config.toml
n_experts = 128
experts_per_token = 6
moe_layers = [1, 3, 5, 7, 9, 11, 13, 15]
balance_loss = 0.00768
balance_bias = false
init_std_router = 0.00709
norm_eps = 1e-05
beta2 = 0.95
seq_len = 512
train_tokens = 741900000
steps = 3822
Below are experts of layer 11 (counted from 0) of a mixture-of-experts language model. Rows are named router (the router's row for the expert), up (a neuron's input weights, with its number) and show model dimensions 0-191. Each number is 200 + 30 x the weight over its row's rms, rounded and kept within 0 to 999.
After each expert's rows: a language model's description of what the expert responds to. This comes from a sample of Wikipedia text that the model never trained on.

# expert 26
router,193,228,227,239,212,211,185,162,205,243,175,202,168,218,199,209,195,200,180,211,193,200,255,265,199,227,152,122,184,217,216,240,231,182,167,162,134,213,181,230,198,195,191,211,167,212,188,182,219,172,248,194,248,222,165,195,199,241,197,190,128,243,195,200,182,218,207,232,188,232,164,202,152,216,257,225,172,241,189,196,253,238,200,165,178,225,172,168,237,179,205,148,216,210,253,199,165,185,166,217,169,170,186,153,201,222,203,174,276,177,167,179,177,228,195,224,205,213,224,246,229,177,194,168,239,178,159,205,184,227,209,213,203,177,184,191,186,205,198,235,163,207,221,214,206,195,266,221,256,228,173,236,208,256,123,213,192,227,152,158,168,180,209,155,227,233,192,228,140,205,241,181,231,239,177,187,213,192,189,216,267,215,175,222,256,176,192,199,149,187,175,166
up1,222,242,171,176,211,201,312,190,196,208,236,309,212,233,207,216,188,209,181,182,198,224,156,184,185,213,214,217,190,178,172,186,161,127,232,223,202,206,206,243,206,219,217,194,248,215,198,138,209,193,181,165,203,252,223,215,200,206,200,195,190,183,187,200,158,199,194,222,141,197,237,198,200,219,182,220,200,253,195,214,191,218,177,225,164,196,168,202,226,161,185,156,147,221,207,199,237,198,249,185,103,199,156,160,190,207,207,258,193,171,190,198,225,187,222,193,231,206,231,240,230,221,185,186,193,177,148,168,183,180,192,238,130,201,197,225,133,193,212,200,253,159,236,237,201,251,181,203,189,174,211,132,197,143,202,189,248,219,203,200,190,204,228,196,210,181,175,190,162,196,211,173,201,219,197,152,176,150,179,143,235,208,182,203,180,202,218,240,203,240,189,143
up2,202,224,166,188,152,189,217,158,197,196,200,199,198,200,304,178,234,274,197,165,193,199,107,178,199,178,206,131,190,186,202,248,225,201,77,178,183,180,212,242,206,226,201,182,167,188,212,208,208,211,190,191,182,265,170,208,181,195,198,203,165,228,235,255,186,196,203,221,163,196,184,194,238,204,207,153,156,143,201,206,199,198,198,209,201,220,165,184,159,184,183,164,217,203,183,196,199,228,181,168,198,167,222,221,198,203,172,174,195,240,196,234,216,222,187,253,235,195,158,185,194,214,185,215,265,189,208,236,167,202,166,193,202,206,171,214,172,238,185,201,219,241,188,187,209,179,203,194,227,189,182,192,249,141,209,233,245,233,213,205,210,193,136,198,209,258,159,176,222,246,138,235,114,227,159,197,152,200,209,203,200,202,209,264,201,225,208,247,207,207,193,196
Description: Words and pieces completing titles of films, games, companies and products, such as Blue World, Sleeping Beauty, Honda, Toyota, JPL, -idae.

# expert 19
router,210,205,208,189,200,195,198,201,179,219,172,218,189,217,216,173,195,222,188,223,202,216,259,270,177,246,165,157,135,223,226,207,236,156,187,198,144,253,170,233,224,178,209,214,233,195,211,192,188,189,232,196,207,179,181,223,204,191,162,163,147,219,179,234,198,213,217,201,180,247,170,162,152,173,197,220,217,216,232,179,265,251,197,169,155,262,188,168,239,209,227,133,186,218,230,172,179,162,168,199,217,178,181,177,201,187,196,200,280,177,202,213,179,195,211,185,166,163,230,241,164,134,241,181,199,166,169,218,194,212,260,184,196,183,193,195,172,172,224,210,135,216,180,190,249,194,255,200,259,219,211,229,238,233,168,280,211,246,150,154,205,194,202,180,203,206,177,226,183,210,224,184,231,186,166,191,199,185,200,207,255,177,169,253,278,188,226,213,154,198,210,180
up1,189,204,205,133,206,249,203,230,185,214,197,209,205,188,253,142,251,215,213,181,177,155,198,217,219,197,253,200,196,193,209,210,210,191,212,229,251,198,197,263,231,240,160,201,199,210,197,176,195,178,203,237,200,223,197,197,210,244,213,159,229,149,200,169,178,183,227,174,214,142,255,197,163,194,203,215,233,184,204,199,241,152,215,262,237,212,210,181,204,200,117,268,259,197,193,191,246,205,193,194,226,183,242,219,188,213,166,208,184,208,200,207,187,205,158,188,176,197,183,244,184,161,205,206,183,201,241,202,142,205,193,239,199,193,238,207,264,171,193,214,163,216,255,170,192,202,191,165,215,187,172,180,178,192,203,266,156,230,212,234,201,195,173,238,166,177,201,238,201,232,212,237,213,158,190,200,306,163,135,246,187,186,177,222,178,188,130,269,229,218,188,232
up2,204,210,197,187,199,222,230,222,214,216,206,177,193,185,186,188,217,182,218,189,230,234,214,217,260,208,186,185,191,204,212,197,229,163,197,199,209,230,204,206,205,219,213,282,258,230,145,210,186,197,201,178,213,205,213,161,185,241,245,284,165,221,255,223,140,185,206,246,205,164,200,199,243,191,200,262,202,196,141,229,184,225,206,183,213,226,159,192,220,160,200,173,210,217,201,126,178,202,223,166,205,287,184,213,202,178,160,208,153,174,213,207,214,193,219,238,179,176,196,205,156,142,168,238,192,290,186,189,246,230,181,212,211,235,190,182,225,195,192,188,142,181,185,180,198,160,179,230,202,268,233,204,230,181,195,186,172,144,243,245,105,227,169,223,200,171,193,190,198,144,147,170,252,167,217,188,198,224,213,211,209,167,200,162,194,194,164,215,182,214,238,229
Description: LaTeX backslash tokens, rare non-Latin bytes, and some mid-name pieces or plain and/of in titles and lists.

# expert 45
router,192,213,191,135,245,227,211,188,193,174,204,195,165,203,188,188,197,193,187,134,176,210,148,182,198,226,193,223,185,226,179,180,202,192,205,224,204,157,156,202,210,170,247,248,239,216,195,191,181,193,202,172,169,257,207,164,209,182,171,222,185,199,208,242,222,222,242,227,230,222,213,180,181,241,176,244,170,158,155,241,199,175,262,166,217,161,233,217,202,205,181,134,176,228,204,227,178,197,193,212,159,106,233,206,176,182,208,196,197,219,227,204,253,221,182,226,234,192,215,170,205,279,151,195,164,182,238,181,207,185,193,235,149,201,203,202,218,244,178,239,257,232,167,245,212,225,149,244,147,154,237,175,188,200,248,175,273,247,145,247,194,153,195,200,162,205,170,194,227,210,206,206,204,163,214,195,179,210,195,197,257,188,251,213,184,206,170,246,205,154,190,176
up3,206,180,213,186,203,220,198,202,139,204,138,183,247,203,170,193,200,184,197,216,264,206,200,259,147,202,151,198,224,221,206,206,200,164,210,126,167,185,228,197,163,203,214,263,199,218,200,205,189,180,206,203,211,223,231,143,202,214,202,235,180,181,190,287,200,213,215,200,186,224,166,136,201,206,194,147,174,203,204,226,200,184,179,207,202,211,242,246,187,151,156,135,144,224,230,165,221,144,192,265,201,195,196,231,203,186,205,230,161,185,207,193,264,130,207,218,244,193,187,214,181,236,208,211,208,237,256,205,213,205,166,190,209,206,133,199,161,197,191,251,217,210,197,201,249,150,190,202,176,179,205,232,140,140,261,200,228,202,200,205,149,194,197,168,211,164,203,191,173,199,238,147,183,152,198,183,205,236,270,212,201,179,264,197,176,216,208,234,204,201,219,203
up4,173,160,192,157,210,213,310,196,145,149,147,215,195,232,188,206,164,216,207,213,185,213,199,156,174,147,186,230,203,196,168,196,203,198,199,222,218,200,200,188,148,202,203,186,219,204,199,281,156,183,222,218,213,268,106,200,203,182,211,198,199,242,206,200,175,175,130,207,214,207,187,192,149,205,204,176,183,187,162,216,186,176,276,201,204,206,253,202,199,217,195,298,187,198,220,150,192,202,173,207,205,193,202,198,185,212,200,127,165,230,198,185,154,194,201,182,267,249,229,225,129,215,198,188,247,138,204,242,189,200,196,204,151,202,243,181,207,145,204,161,163,187,214,208,209,224,147,200,129,201,206,200,160,203,158,189,167,239,193,196,199,199,200,196,191,144,179,199,195,144,204,199,181,211,207,192,216,211,258,190,190,211,183,199,215,199,200,220,206,174,178,199
Description: Opening consonant clusters or prefixes of ordinary lowercase words split into pieces, like def in deficit, ref, st, sp, c.

# expert 5
router,228,153,178,245,259,190,176,230,163,241,229,215,180,198,160,230,222,224,174,207,178,220,192,149,138,230,206,199,227,229,199,148,200,186,194,210,130,196,202,166,176,205,236,186,202,188,212,187,239,241,202,193,228,188,182,213,174,182,251,168,237,231,145,154,122,172,228,195,206,183,194,137,244,192,186,210,228,165,252,211,201,253,197,175,232,221,262,167,199,183,216,186,217,225,176,184,183,227,184,251,150,224,174,169,173,132,209,227,178,164,222,220,273,164,197,251,183,226,207,243,198,162,155,168,264,237,189,206,223,182,180,162,169,199,206,191,145,251,238,231,224,167,175,197,224,218,226,175,218,197,183,205,184,184,219,209,241,193,183,173,209,195,196,159,181,177,239,179,192,189,205,190,218,188,240,234,189,197,199,229,199,163,195,194,204,249,168,191,207,176,188,293
up0,177,213,210,183,151,196,189,243,218,176,202,206,163,218,203,186,169,153,188,219,175,189,163,177,228,190,179,220,277,195,247,148,170,201,182,216,190,189,197,238,157,238,192,210,184,192,203,187,256,240,266,198,221,241,190,204,176,194,168,228,202,249,150,126,198,157,194,144,262,193,181,186,219,195,225,185,139,167,230,257,223,158,165,255,180,207,205,178,213,208,190,201,174,203,199,194,209,180,203,192,174,223,251,263,200,166,205,186,185,199,248,189,279,209,200,201,232,198,167,174,146,220,202,209,203,225,200,234,214,197,185,212,206,217,95,254,197,204,160,207,193,212,204,235,145,202,200,209,184,199,199,221,205,190,203,166,219,234,161,164,200,273,223,237,280,194,174,176,160,198,204,200,221,196,207,208,157,183,266,263,178,202,181,217,196,227,205,182,225,194,198,239
up1,184,198,196,211,164,200,181,183,205,314,211,166,202,168,206,261,209,215,204,187,131,201,234,165,224,195,182,259,197,193,203,238,200,188,248,128,205,177,211,193,229,197,244,199,242,189,241,201,163,120,202,271,183,196,204,145,220,176,187,221,200,275,183,178,205,212,165,248,156,195,195,154,261,187,160,184,215,188,216,197,167,176,198,212,213,127,265,207,129,215,182,213,237,227,270,241,206,243,238,196,210,232,215,177,173,144,199,203,122,209,224,201,199,199,180,218,181,200,201,185,209,229,187,206,210,205,196,191,266,214,196,197,195,209,201,203,196,199,167,228,204,179,177,209,206,165,198,228,162,198,166,175,197,130,198,237,195,227,188,200,174,196,214,196,223,191,180,254,153,201,182,205,137,208,200,180,200,198,193,181,206,269,172,178,192,205,194,242,206,200,192,201
Description: Nouns and word pieces in biology, medicine and science prose, such as cell, protein, brain, disease, the e of eyelid.

# expert 17
router,203,226,246,167,207,264,191,191,172,149,242,209,210,213,215,220,216,224,178,181,192,189,223,186,228,174,244,237,220,211,190,191,183,212,161,174,243,164,196,184,242,229,188,221,230,227,249,195,173,199,165,188,206,228,201,118,261,184,175,185,164,168,226,189,219,224,227,209,214,201,224,268,197,153,171,233,186,232,196,194,208,200,281,203,211,192,184,207,230,186,211,158,188,189,178,170,181,221,237,231,203,204,189,118,205,201,264,214,154,163,157,234,168,154,214,168,180,230,195,186,271,152,171,244,133,186,178,159,158,203,217,217,191,227,205,244,198,201,154,172,184,198,174,221,188,172,201,234,162,264,193,157,209,179,204,171,208,226,164,251,204,187,186,221,177,186,231,191,237,210,204,211,169,184,161,166,186,201,130,169,198,249,225,172,163,201,249,175,205,261,206,216
up10,187,137,249,139,236,275,237,193,236,169,184,193,248,199,204,227,199,221,149,234,296,182,217,211,209,267,202,149,238,197,120,231,114,177,147,173,204,218,213,170,199,204,210,216,222,197,212,217,152,191,240,200,182,213,206,194,154,222,182,177,225,201,181,212,174,147,207,191,128,192,240,233,209,222,223,223,211,233,206,240,190,191,189,199,201,145,190,237,196,175,108,218,119,205,247,223,227,202,191,160,205,234,225,147,223,190,218,190,205,253,222,200,195,199,232,226,198,218,227,189,202,176,200,233,226,163,205,201,202,201,211,201,234,237,187,208,240,192,214,204,196,194,215,235,199,208,202,197,228,236,200,200,185,192,197,198,243,204,208,198,194,251,194,155,161,156,274,159,209,193,224,165,191,236,191,170,199,188,148,200,183,225,201,206,191,198,220,216,211,234,163,206
up11,203,167,225,183,249,202,195,221,202,200,198,164,204,146,201,229,216,198,206,206,215,249,194,201,219,306,263,234,200,180,203,206,212,236,223,199,200,193,141,197,199,194,219,219,197,175,208,199,196,235,148,260,160,172,233,150,202,162,199,191,122,212,217,194,194,195,194,199,241,199,195,203,212,185,208,252,221,199,244,212,131,235,215,210,212,188,232,177,173,218,196,194,201,198,196,241,148,238,246,170,245,174,183,202,259,170,195,190,221,203,201,200,152,201,166,243,169,243,191,206,238,136,194,281,198,157,186,156,160,201,180,241,183,200,220,202,161,238,123,214,203,203,174,217,215,144,177,292,202,183,179,199,173,238,246,203,221,177,197,203,189,183,214,198,205,174,189,188,187,171,193,213,196,219,203,197,193,191,167,173,251,228,203,199,197,196,280,249,262,250,205,191
Description: Inner pieces of Spanish, Portuguese and other foreign place and personal names, such as -est- in Nuestra, -ast- in Monastir, -amed- in Alameda.

# expert 4
router,205,144,158,247,181,197,256,144,237,211,180,193,205,226,113,171,186,117,221,227,258,165,222,186,197,190,197,157,171,183,180,179,187,229,181,242,176,217,176,194,152,224,199,214,160,176,176,183,207,183,192,266,186,237,213,133,221,214,216,175,216,234,221,216,200,231,200,162,206,121,206,162,238,164,205,205,249,239,148,185,228,195,222,205,236,238,148,206,256,218,194,163,263,184,221,164,182,182,258,172,212,254,189,236,207,234,179,211,150,237,212,216,276,194,196,265,190,187,190,187,195,169,154,195,207,222,199,174,182,211,184,164,199,175,200,253,235,213,211,198,164,178,222,189,183,179,240,199,223,178,187,197,217,222,232,243,213,230,248,199,163,204,231,200,166,167,233,238,192,203,241,203,225,205,182,217,166,213,196,210,231,178,187,165,183,211,195,216,200,172,200,156
up1,148,163,228,216,196,167,193,204,211,210,203,216,197,196,212,253,142,200,116,215,187,199,200,185,199,201,206,217,196,207,179,201,197,183,170,214,226,197,217,248,116,187,181,208,189,211,192,239,191,275,168,201,197,196,205,203,238,248,244,258,166,188,193,149,181,205,186,205,218,175,231,204,176,205,185,200,197,305,243,252,179,295,210,165,231,191,210,198,200,199,209,215,207,185,174,216,156,222,159,195,204,214,218,201,180,191,206,191,193,165,155,179,187,179,149,215,209,212,182,143,199,231,184,218,220,225,190,179,157,189,195,225,190,297,207,106,242,238,237,171,200,205,144,192,201,180,262,200,220,202,146,204,146,198,240,197,173,147,196,174,188,158,145,209,162,219,220,200,164,210,257,217,249,201,190,169,210,200,230,213,182,222,166,190,190,209,193,198,188,220,205,199
up2,85,203,210,184,190,184,242,220,222,231,152,188,264,204,202,171,196,209,215,195,260,195,247,197,189,209,198,191,177,189,207,192,194,167,200,190,189,179,194,214,199,291,226,200,136,187,177,201,198,198,179,203,186,131,174,196,191,208,196,196,181,187,202,178,193,224,159,199,209,206,205,192,194,85,204,188,184,194,191,212,181,163,205,207,215,173,215,201,253,207,185,210,204,205,215,211,191,219,170,200,174,114,209,201,179,222,178,204,214,147,194,219,167,212,213,244,204,271,214,155,201,193,176,287,156,185,230,195,201,200,164,197,173,214,223,201,207,204,194,228,141,202,129,198,213,191,201,146,209,209,202,265,244,166,206,179,201,237,209,202,146,213,210,198,195,201,211,170,201,237,222,143,188,110,204,179,196,226,170,230,200,221,254,171,220,257,204,261,235,220,203,202
Description: Separators, hyphens, colons and function words inside sports record tables and infoboxes, especially MMA results, football stats, coordinates: |, -, and, :.

# expert 3
router,253,214,207,178,188,183,210,227,184,248,191,187,214,231,200,209,191,229,195,169,178,201,170,183,203,173,143,237,239,163,124,141,200,182,214,250,206,184,162,175,231,183,219,221,247,194,195,257,207,202,180,213,200,218,171,222,177,261,217,190,207,175,171,245,171,196,203,256,210,227,211,148,229,206,220,224,224,224,198,246,215,232,187,179,188,207,286,188,159,182,206,114,174,205,184,168,238,204,256,242,178,199,224,204,192,203,223,213,248,236,221,199,212,236,201,191,237,240,157,167,119,237,212,192,213,196,218,124,165,204,183,218,187,170,180,164,253,210,220,191,186,244,235,208,223,200,163,236,194,223,190,224,193,138,165,194,230,163,191,238,165,203,155,243,181,205,130,169,194,161,162,207,187,184,218,209,194,174,161,146,187,208,244,155,180,192,179,220,222,199,195,174
up1,223,220,184,254,182,154,215,225,179,199,115,188,173,248,208,178,171,191,244,195,119,168,229,201,203,196,164,198,207,197,190,209,219,179,265,239,247,190,210,163,217,244,167,231,211,232,176,208,208,194,200,261,192,228,223,178,193,217,234,212,180,228,238,200,202,202,192,201,188,176,194,201,182,193,196,186,208,174,209,296,203,166,214,199,188,184,223,206,195,214,188,178,205,192,285,223,262,164,160,161,242,207,200,207,194,207,203,211,192,191,204,231,216,200,196,203,191,240,195,184,214,175,165,173,169,172,232,223,124,175,184,176,292,209,180,200,188,170,296,188,159,204,236,263,209,192,163,208,159,162,187,170,211,219,217,158,222,206,279,194,181,245,157,207,163,200,209,178,201,199,211,168,199,173,202,213,176,199,197,141,214,241,257,241,199,211,206,227,190,213,141,196
up2,197,194,204,143,199,206,169,201,162,127,196,185,188,194,199,213,213,192,201,231,194,215,201,252,205,218,196,249,232,196,200,169,240,204,200,119,179,153,196,188,184,202,205,225,228,183,228,164,203,156,207,190,161,206,202,203,162,199,191,241,198,198,195,243,213,178,293,246,212,204,193,208,172,179,200,196,198,194,133,194,184,170,210,192,190,239,209,190,200,132,198,192,198,235,226,251,219,205,185,201,270,202,200,211,239,198,211,212,227,179,196,75,180,172,201,241,243,198,203,249,192,198,211,219,226,198,179,214,186,216,197,194,234,199,176,214,200,178,194,210,206,204,186,180,195,209,206,187,189,126,196,202,147,187,200,105,172,193,249,196,210,180,197,177,160,224,197,200,150,202,286,240,148,218,206,188,226,194,192,152,201,259,187,204,199,118,119,217,231,200,200,232
Description: First piece of common English words split by the tokenizer, often prefixes like inter, sub, con, im, pod, tut.

# expert 14
router,219,198,220,190,202,221,182,201,174,199,191,212,170,229,229,189,210,228,188,224,178,234,236,257,172,221,179,132,137,218,223,199,223,153,176,171,154,246,158,232,209,179,217,229,207,170,213,224,211,210,243,187,226,208,188,221,203,180,167,138,167,222,171,205,188,235,211,215,174,208,167,165,136,151,206,234,211,224,200,183,264,236,204,148,156,262,197,157,212,228,222,177,171,228,243,197,188,183,166,221,205,158,181,182,209,193,193,185,284,186,204,221,192,212,216,235,163,151,246,238,178,156,220,169,205,173,169,219,191,223,256,196,192,171,179,188,189,167,216,194,139,194,189,173,237,203,225,204,259,219,225,220,214,254,160,265,211,251,158,159,213,188,198,183,214,217,187,233,195,229,245,187,209,189,165,184,164,197,209,217,247,166,176,253,279,188,243,182,145,218,190,203
up35,207,231,225,210,140,225,213,201,209,148,201,208,231,197,156,132,209,199,195,171,188,194,205,202,273,174,228,240,201,203,256,190,198,192,139,210,235,217,249,199,187,168,198,192,197,186,200,222,192,249,194,249,224,196,195,267,222,176,154,249,216,203,240,173,112,252,186,204,156,214,183,155,203,191,184,204,210,218,202,252,324,182,199,220,181,196,221,148,202,203,136,227,178,199,200,199,185,200,194,181,168,232,191,188,237,170,227,201,200,200,189,230,215,218,194,182,176,226,212,266,194,212,238,153,205,218,160,172,203,209,207,154,232,212,192,184,153,192,170,207,199,171,225,201,182,193,198,211,167,141,173,257,208,204,105,195,222,189,200,184,194,186,199,220,196,163,129,180,202,220,191,190,205,247,222,211,187,161,193,226,217,226,190,149,243,235,251,195,207,183,232,186
up36,201,197,215,214,164,196,206,198,196,236,202,228,200,209,173,216,172,189,207,181,196,201,208,228,230,194,200,204,196,179,202,200,207,196,204,204,191,182,200,194,153,193,253,185,206,158,197,224,194,230,199,177,284,241,117,200,232,215,282,194,220,190,237,192,193,222,202,127,192,222,146,194,214,170,209,192,202,185,169,196,201,155,188,165,206,207,178,230,137,205,190,161,167,231,181,280,246,268,230,222,195,277,232,201,206,228,173,193,229,160,194,204,258,212,222,284,192,248,188,290,205,276,198,264,201,201,201,215,236,200,148,201,186,194,207,206,182,141,203,186,219,200,196,198,207,164,153,184,222,225,204,210,171,209,157,200,189,259,185,252,201,201,171,216,228,147,222,227,203,202,221,195,217,143,180,197,215,199,204,247,200,212,172,111,182,217,200,186,201,221,169,214
Description: Pieces of technical or scientific words and LaTeX markup, such as software, physics, memory, \frac backslashes, and -ative/-ification endings.

# expert 36
router,187,224,184,194,160,183,189,135,209,270,223,129,188,227,179,216,223,232,180,245,220,211,234,195,249,192,230,221,245,217,179,147,183,224,234,171,278,177,150,206,198,177,190,192,258,220,248,190,151,192,205,169,212,180,156,214,215,227,194,226,234,234,255,194,207,204,173,166,221,200,190,221,139,170,206,192,179,251,223,160,179,179,172,240,217,209,159,212,222,165,237,173,231,203,171,193,232,220,158,126,175,191,230,173,163,164,229,219,195,165,206,226,188,229,170,146,233,185,166,198,141,216,191,227,174,176,219,192,213,220,191,222,177,174,255,242,206,181,180,197,190,221,157,184,181,238,173,231,202,167,242,199,186,215,171,201,209,227,162,185,201,241,219,198,242,225,232,188,172,205,247,161,181,265,188,193,221,222,205,259,184,211,151,141,200,186,187,260,166,201,214,226
up3,227,167,211,227,208,200,175,170,201,234,220,186,204,177,208,157,216,211,240,256,163,220,122,178,216,271,163,162,228,248,189,168,167,197,209,239,223,207,271,239,177,211,203,280,185,200,214,207,203,194,191,171,159,153,169,130,183,221,205,184,205,202,218,184,97,205,194,200,193,199,193,193,140,206,198,245,196,223,199,213,139,225,197,205,209,180,244,217,228,195,201,154,228,166,175,227,231,179,181,183,211,223,196,180,177,165,199,200,177,177,207,230,149,176,203,191,202,188,201,261,197,237,165,246,199,197,126,146,204,266,196,193,223,229,180,204,166,272,205,208,283,203,164,233,204,205,202,189,209,205,257,214,192,201,195,204,278,157,211,199,204,220,205,144,189,177,212,252,189,183,207,171,195,145,209,201,201,160,193,194,207,204,192,173,191,214,201,169,161,186,213,216
up4,173,169,211,230,206,197,199,156,173,261,261,209,203,208,247,191,213,237,183,226,200,257,228,183,205,255,235,199,188,143,193,171,302,169,185,251,234,222,271,216,164,156,197,180,200,217,215,209,195,175,186,186,180,161,199,276,226,219,203,171,189,201,171,155,203,205,245,196,190,166,200,250,194,195,201,144,195,205,209,215,196,185,203,238,238,223,224,156,225,199,188,223,235,222,197,214,211,187,212,138,152,204,101,211,200,285,200,216,161,206,198,201,192,197,213,184,198,201,194,200,184,205,235,238,210,255,188,192,244,241,204,242,244,200,134,190,216,194,161,164,260,246,180,206,225,188,240,193,182,233,217,200,193,165,209,183,166,264,193,182,198,207,179,203,256,190,192,282,173,194,205,207,212,198,189,221,188,236,176,168,202,226,184,166,206,203,209,208,236,187,214,173
Description: Directional and place words in geographic names, such as New South Wales, North Carolina, United States, plus other place-name fragments.

# expert 34
router,226,163,163,186,245,204,196,240,198,222,238,240,227,159,155,229,231,233,181,181,157,204,161,158,150,231,256,184,195,196,178,177,220,215,221,248,143,208,214,214,218,196,153,158,232,220,195,177,236,211,197,199,237,236,180,144,217,158,256,214,213,210,149,148,182,199,246,186,221,205,164,186,202,188,210,236,194,187,237,215,212,245,225,171,236,174,183,191,167,203,207,176,242,263,165,175,213,211,140,246,207,219,161,174,191,152,236,212,199,211,245,216,225,173,190,160,188,231,152,216,179,143,163,181,184,165,239,197,206,148,159,218,192,200,238,176,135,225,206,156,179,236,232,226,206,171,220,201,194,166,194,268,180,184,154,124,235,189,217,202,183,207,201,214,261,167,210,198,259,203,233,233,182,191,209,211,196,208,213,199,177,202,216,166,217,203,159,254,199,230,209,243
up0,227,177,166,215,220,144,219,213,264,176,152,195,192,147,202,223,201,200,201,220,220,170,228,197,202,256,189,207,209,218,202,232,212,185,246,192,179,167,235,195,211,230,265,156,171,205,209,195,189,217,182,153,203,215,208,178,213,254,208,229,189,213,175,160,234,195,250,184,148,199,215,192,191,206,206,194,200,206,203,190,221,185,144,222,202,200,226,182,199,204,208,200,208,233,173,200,141,201,191,211,265,142,205,204,214,189,234,282,196,257,242,138,225,168,186,173,162,182,208,203,206,220,161,234,210,201,214,191,201,201,179,255,254,239,205,221,188,197,222,218,257,200,250,299,188,218,181,198,195,293,143,209,163,176,159,200,161,201,195,192,201,163,176,212,224,200,167,207,222,189,209,193,134,258,201,114,190,196,228,190,183,207,226,197,193,187,224,170,234,268,241,199
up1,200,173,262,195,245,206,197,243,195,231,194,187,181,219,156,203,235,200,164,194,193,219,201,179,211,210,188,183,215,222,271,163,201,209,200,211,201,195,200,210,181,210,197,222,171,250,165,202,198,208,161,182,206,189,252,162,226,115,214,221,200,215,173,197,219,241,167,202,142,182,201,205,206,186,206,251,199,221,199,272,192,264,195,180,225,202,276,141,191,208,157,195,201,239,195,214,235,205,175,230,180,114,204,196,195,205,184,235,163,218,222,202,250,188,119,197,166,221,193,245,205,187,216,260,166,255,192,226,186,205,213,204,221,204,207,227,191,221,235,200,240,207,162,201,182,177,163,127,184,242,220,215,193,185,213,182,207,200,258,151,264,127,152,235,221,203,140,157,252,200,206,186,239,238,203,222,201,202,203,191,185,199,207,198,189,239,194,273,194,156,190,199
Description: Short vowel or syllable pieces inside long or foreign words, especially chemical and scientific terms and names: dioxide, hematopoiesis, coefficient, musculoskeletal.

# expert 39
router,170,202,208,211,207,155,170,246,217,189,212,219,204,169,163,184,248,233,194,244,183,190,214,222,185,200,188,181,176,215,140,174,219,181,161,190,234,171,206,146,193,194,207,176,253,246,207,202,156,152,200,254,150,164,164,254,224,239,179,171,194,194,240,218,171,240,202,177,223,211,179,250,229,164,169,187,145,224,227,192,229,144,213,232,213,225,156,218,193,220,221,230,213,188,227,134,221,238,197,160,189,200,176,161,169,217,221,246,218,223,212,180,167,226,194,153,216,213,215,202,228,147,216,255,189,200,170,180,197,250,295,208,191,222,191,153,193,234,168,205,175,194,243,180,171,219,196,169,153,208,205,199,200,174,221,193,216,211,190,191,197,190,217,225,205,163,273,229,191,188,171,198,192,197,246,244,167,207,189,195,145,194,210,168,168,229,281,148,150,208,239,257
up0,214,205,177,188,196,185,208,210,174,206,219,172,191,162,193,189,240,190,286,200,200,136,212,195,162,163,191,268,185,189,155,197,187,198,198,200,208,201,154,202,199,193,210,196,197,201,179,222,208,207,210,196,158,318,184,135,197,207,229,199,195,266,212,220,251,212,231,175,210,201,231,209,146,253,200,200,193,206,181,203,250,206,196,218,186,226,137,157,201,208,183,192,195,284,193,208,205,206,193,198,214,206,248,183,260,144,196,213,141,297,190,176,270,180,217,184,244,197,195,195,232,200,191,217,189,118,210,200,184,210,169,189,191,201,215,232,177,285,211,235,198,223,194,193,176,216,170,206,240,241,203,234,221,235,198,205,210,206,230,159,195,199,186,196,188,200,267,234,205,198,193,201,166,193,244,244,182,187,189,152,196,200,201,222,177,180,215,275,160,210,192,215
up1,193,173,196,233,249,203,176,260,212,197,177,192,190,187,199,198,199,204,157,193,179,211,276,238,251,197,248,203,250,192,161,202,188,200,172,193,154,174,200,157,256,186,218,157,204,216,223,180,169,200,203,169,179,196,172,171,205,203,180,260,271,193,151,217,160,167,112,201,145,182,122,154,165,211,159,166,207,214,196,171,194,195,261,202,179,200,247,206,241,222,234,208,180,202,238,259,179,185,150,197,189,213,189,169,221,210,203,200,187,217,206,208,171,141,191,221,203,180,223,199,191,176,199,200,249,195,203,170,200,273,234,192,215,206,145,211,197,248,220,309,198,212,178,197,195,200,178,180,190,219,219,198,173,183,199,175,194,196,232,212,196,194,182,211,199,247,188,194,236,175,204,200,233,178,139,213,203,231,221,210,197,164,182,198,171,231,275,172,237,237,193,135
Description: Inner syllables of Indian, Middle Eastern, Turkish and similar names, such as ak in Sivakarthikeyan, ish, Khan, Raj.

# expert 50
router,164,177,183,154,184,245,186,232,247,176,214,193,207,217,176,204,246,217,203,183,210,223,200,222,209,151,177,232,203,208,179,228,170,153,240,210,229,262,195,146,250,241,221,181,232,214,237,188,184,204,202,175,212,166,193,183,183,171,145,142,248,165,184,212,178,162,136,212,208,228,191,205,202,171,263,185,210,249,207,208,216,214,253,240,222,216,170,207,143,202,214,218,190,165,199,142,193,210,253,257,175,197,250,167,208,236,260,232,208,202,194,157,219,202,193,220,222,221,201,174,195,178,182,221,248,204,151,164,184,228,247,168,245,202,185,181,219,187,217,216,193,163,233,232,127,168,161,164,158,215,189,160,257,160,243,232,180,189,185,213,212,177,175,169,185,188,210,215,178,134,184,198,175,174,214,206,250,221,160,177,157,245,222,232,164,185,205,181,190,132,219,203
up0,202,198,202,132,201,206,179,192,209,200,190,217,177,241,169,203,206,169,249,264,194,182,192,224,230,211,222,203,173,139,249,269,208,178,190,198,200,212,210,175,201,218,215,204,206,200,214,181,234,199,197,210,214,231,174,215,97,182,158,187,199,192,230,164,198,200,216,234,215,229,219,188,196,138,236,203,222,199,195,205,180,131,241,219,194,203,207,197,141,173,180,290,185,194,179,220,255,231,243,219,213,201,212,183,182,188,189,200,176,147,118,197,200,181,182,205,217,173,215,206,179,205,171,218,163,216,179,200,212,225,204,196,200,174,211,147,285,189,157,172,196,218,260,207,194,171,201,264,142,201,257,202,207,222,213,142,197,201,191,186,187,244,143,190,211,183,196,177,264,252,214,152,136,210,201,197,194,200,201,200,234,181,196,209,190,296,213,197,215,158,189,177
up1,200,170,186,197,126,214,199,184,172,187,234,224,169,218,190,192,138,185,195,193,241,205,161,199,244,198,177,198,198,190,200,181,166,183,201,211,255,191,192,161,183,201,242,257,239,228,208,198,188,200,243,221,252,218,234,206,151,169,163,193,191,221,219,155,134,142,178,233,187,212,202,207,217,200,195,182,207,246,217,219,192,218,188,197,226,118,180,170,193,213,195,228,216,181,222,217,188,180,198,219,225,183,139,204,207,234,212,196,269,180,207,244,199,199,200,200,211,283,238,191,231,218,225,202,181,272,173,206,191,214,176,153,256,245,164,186,201,228,160,197,257,197,198,197,172,202,191,208,238,199,166,186,200,239,275,198,242,292,211,174,198,195,197,212,148,176,196,199,161,137,150,244,213,220,186,180,201,172,237,165,236,213,180,255,195,204,200,251,209,199,133,216
Description: Short syllable pieces inside surnames in tables and credit lists, especially Slavic or Spanish, such as W-ors-ham, Must-ap-ić, G-ome-z.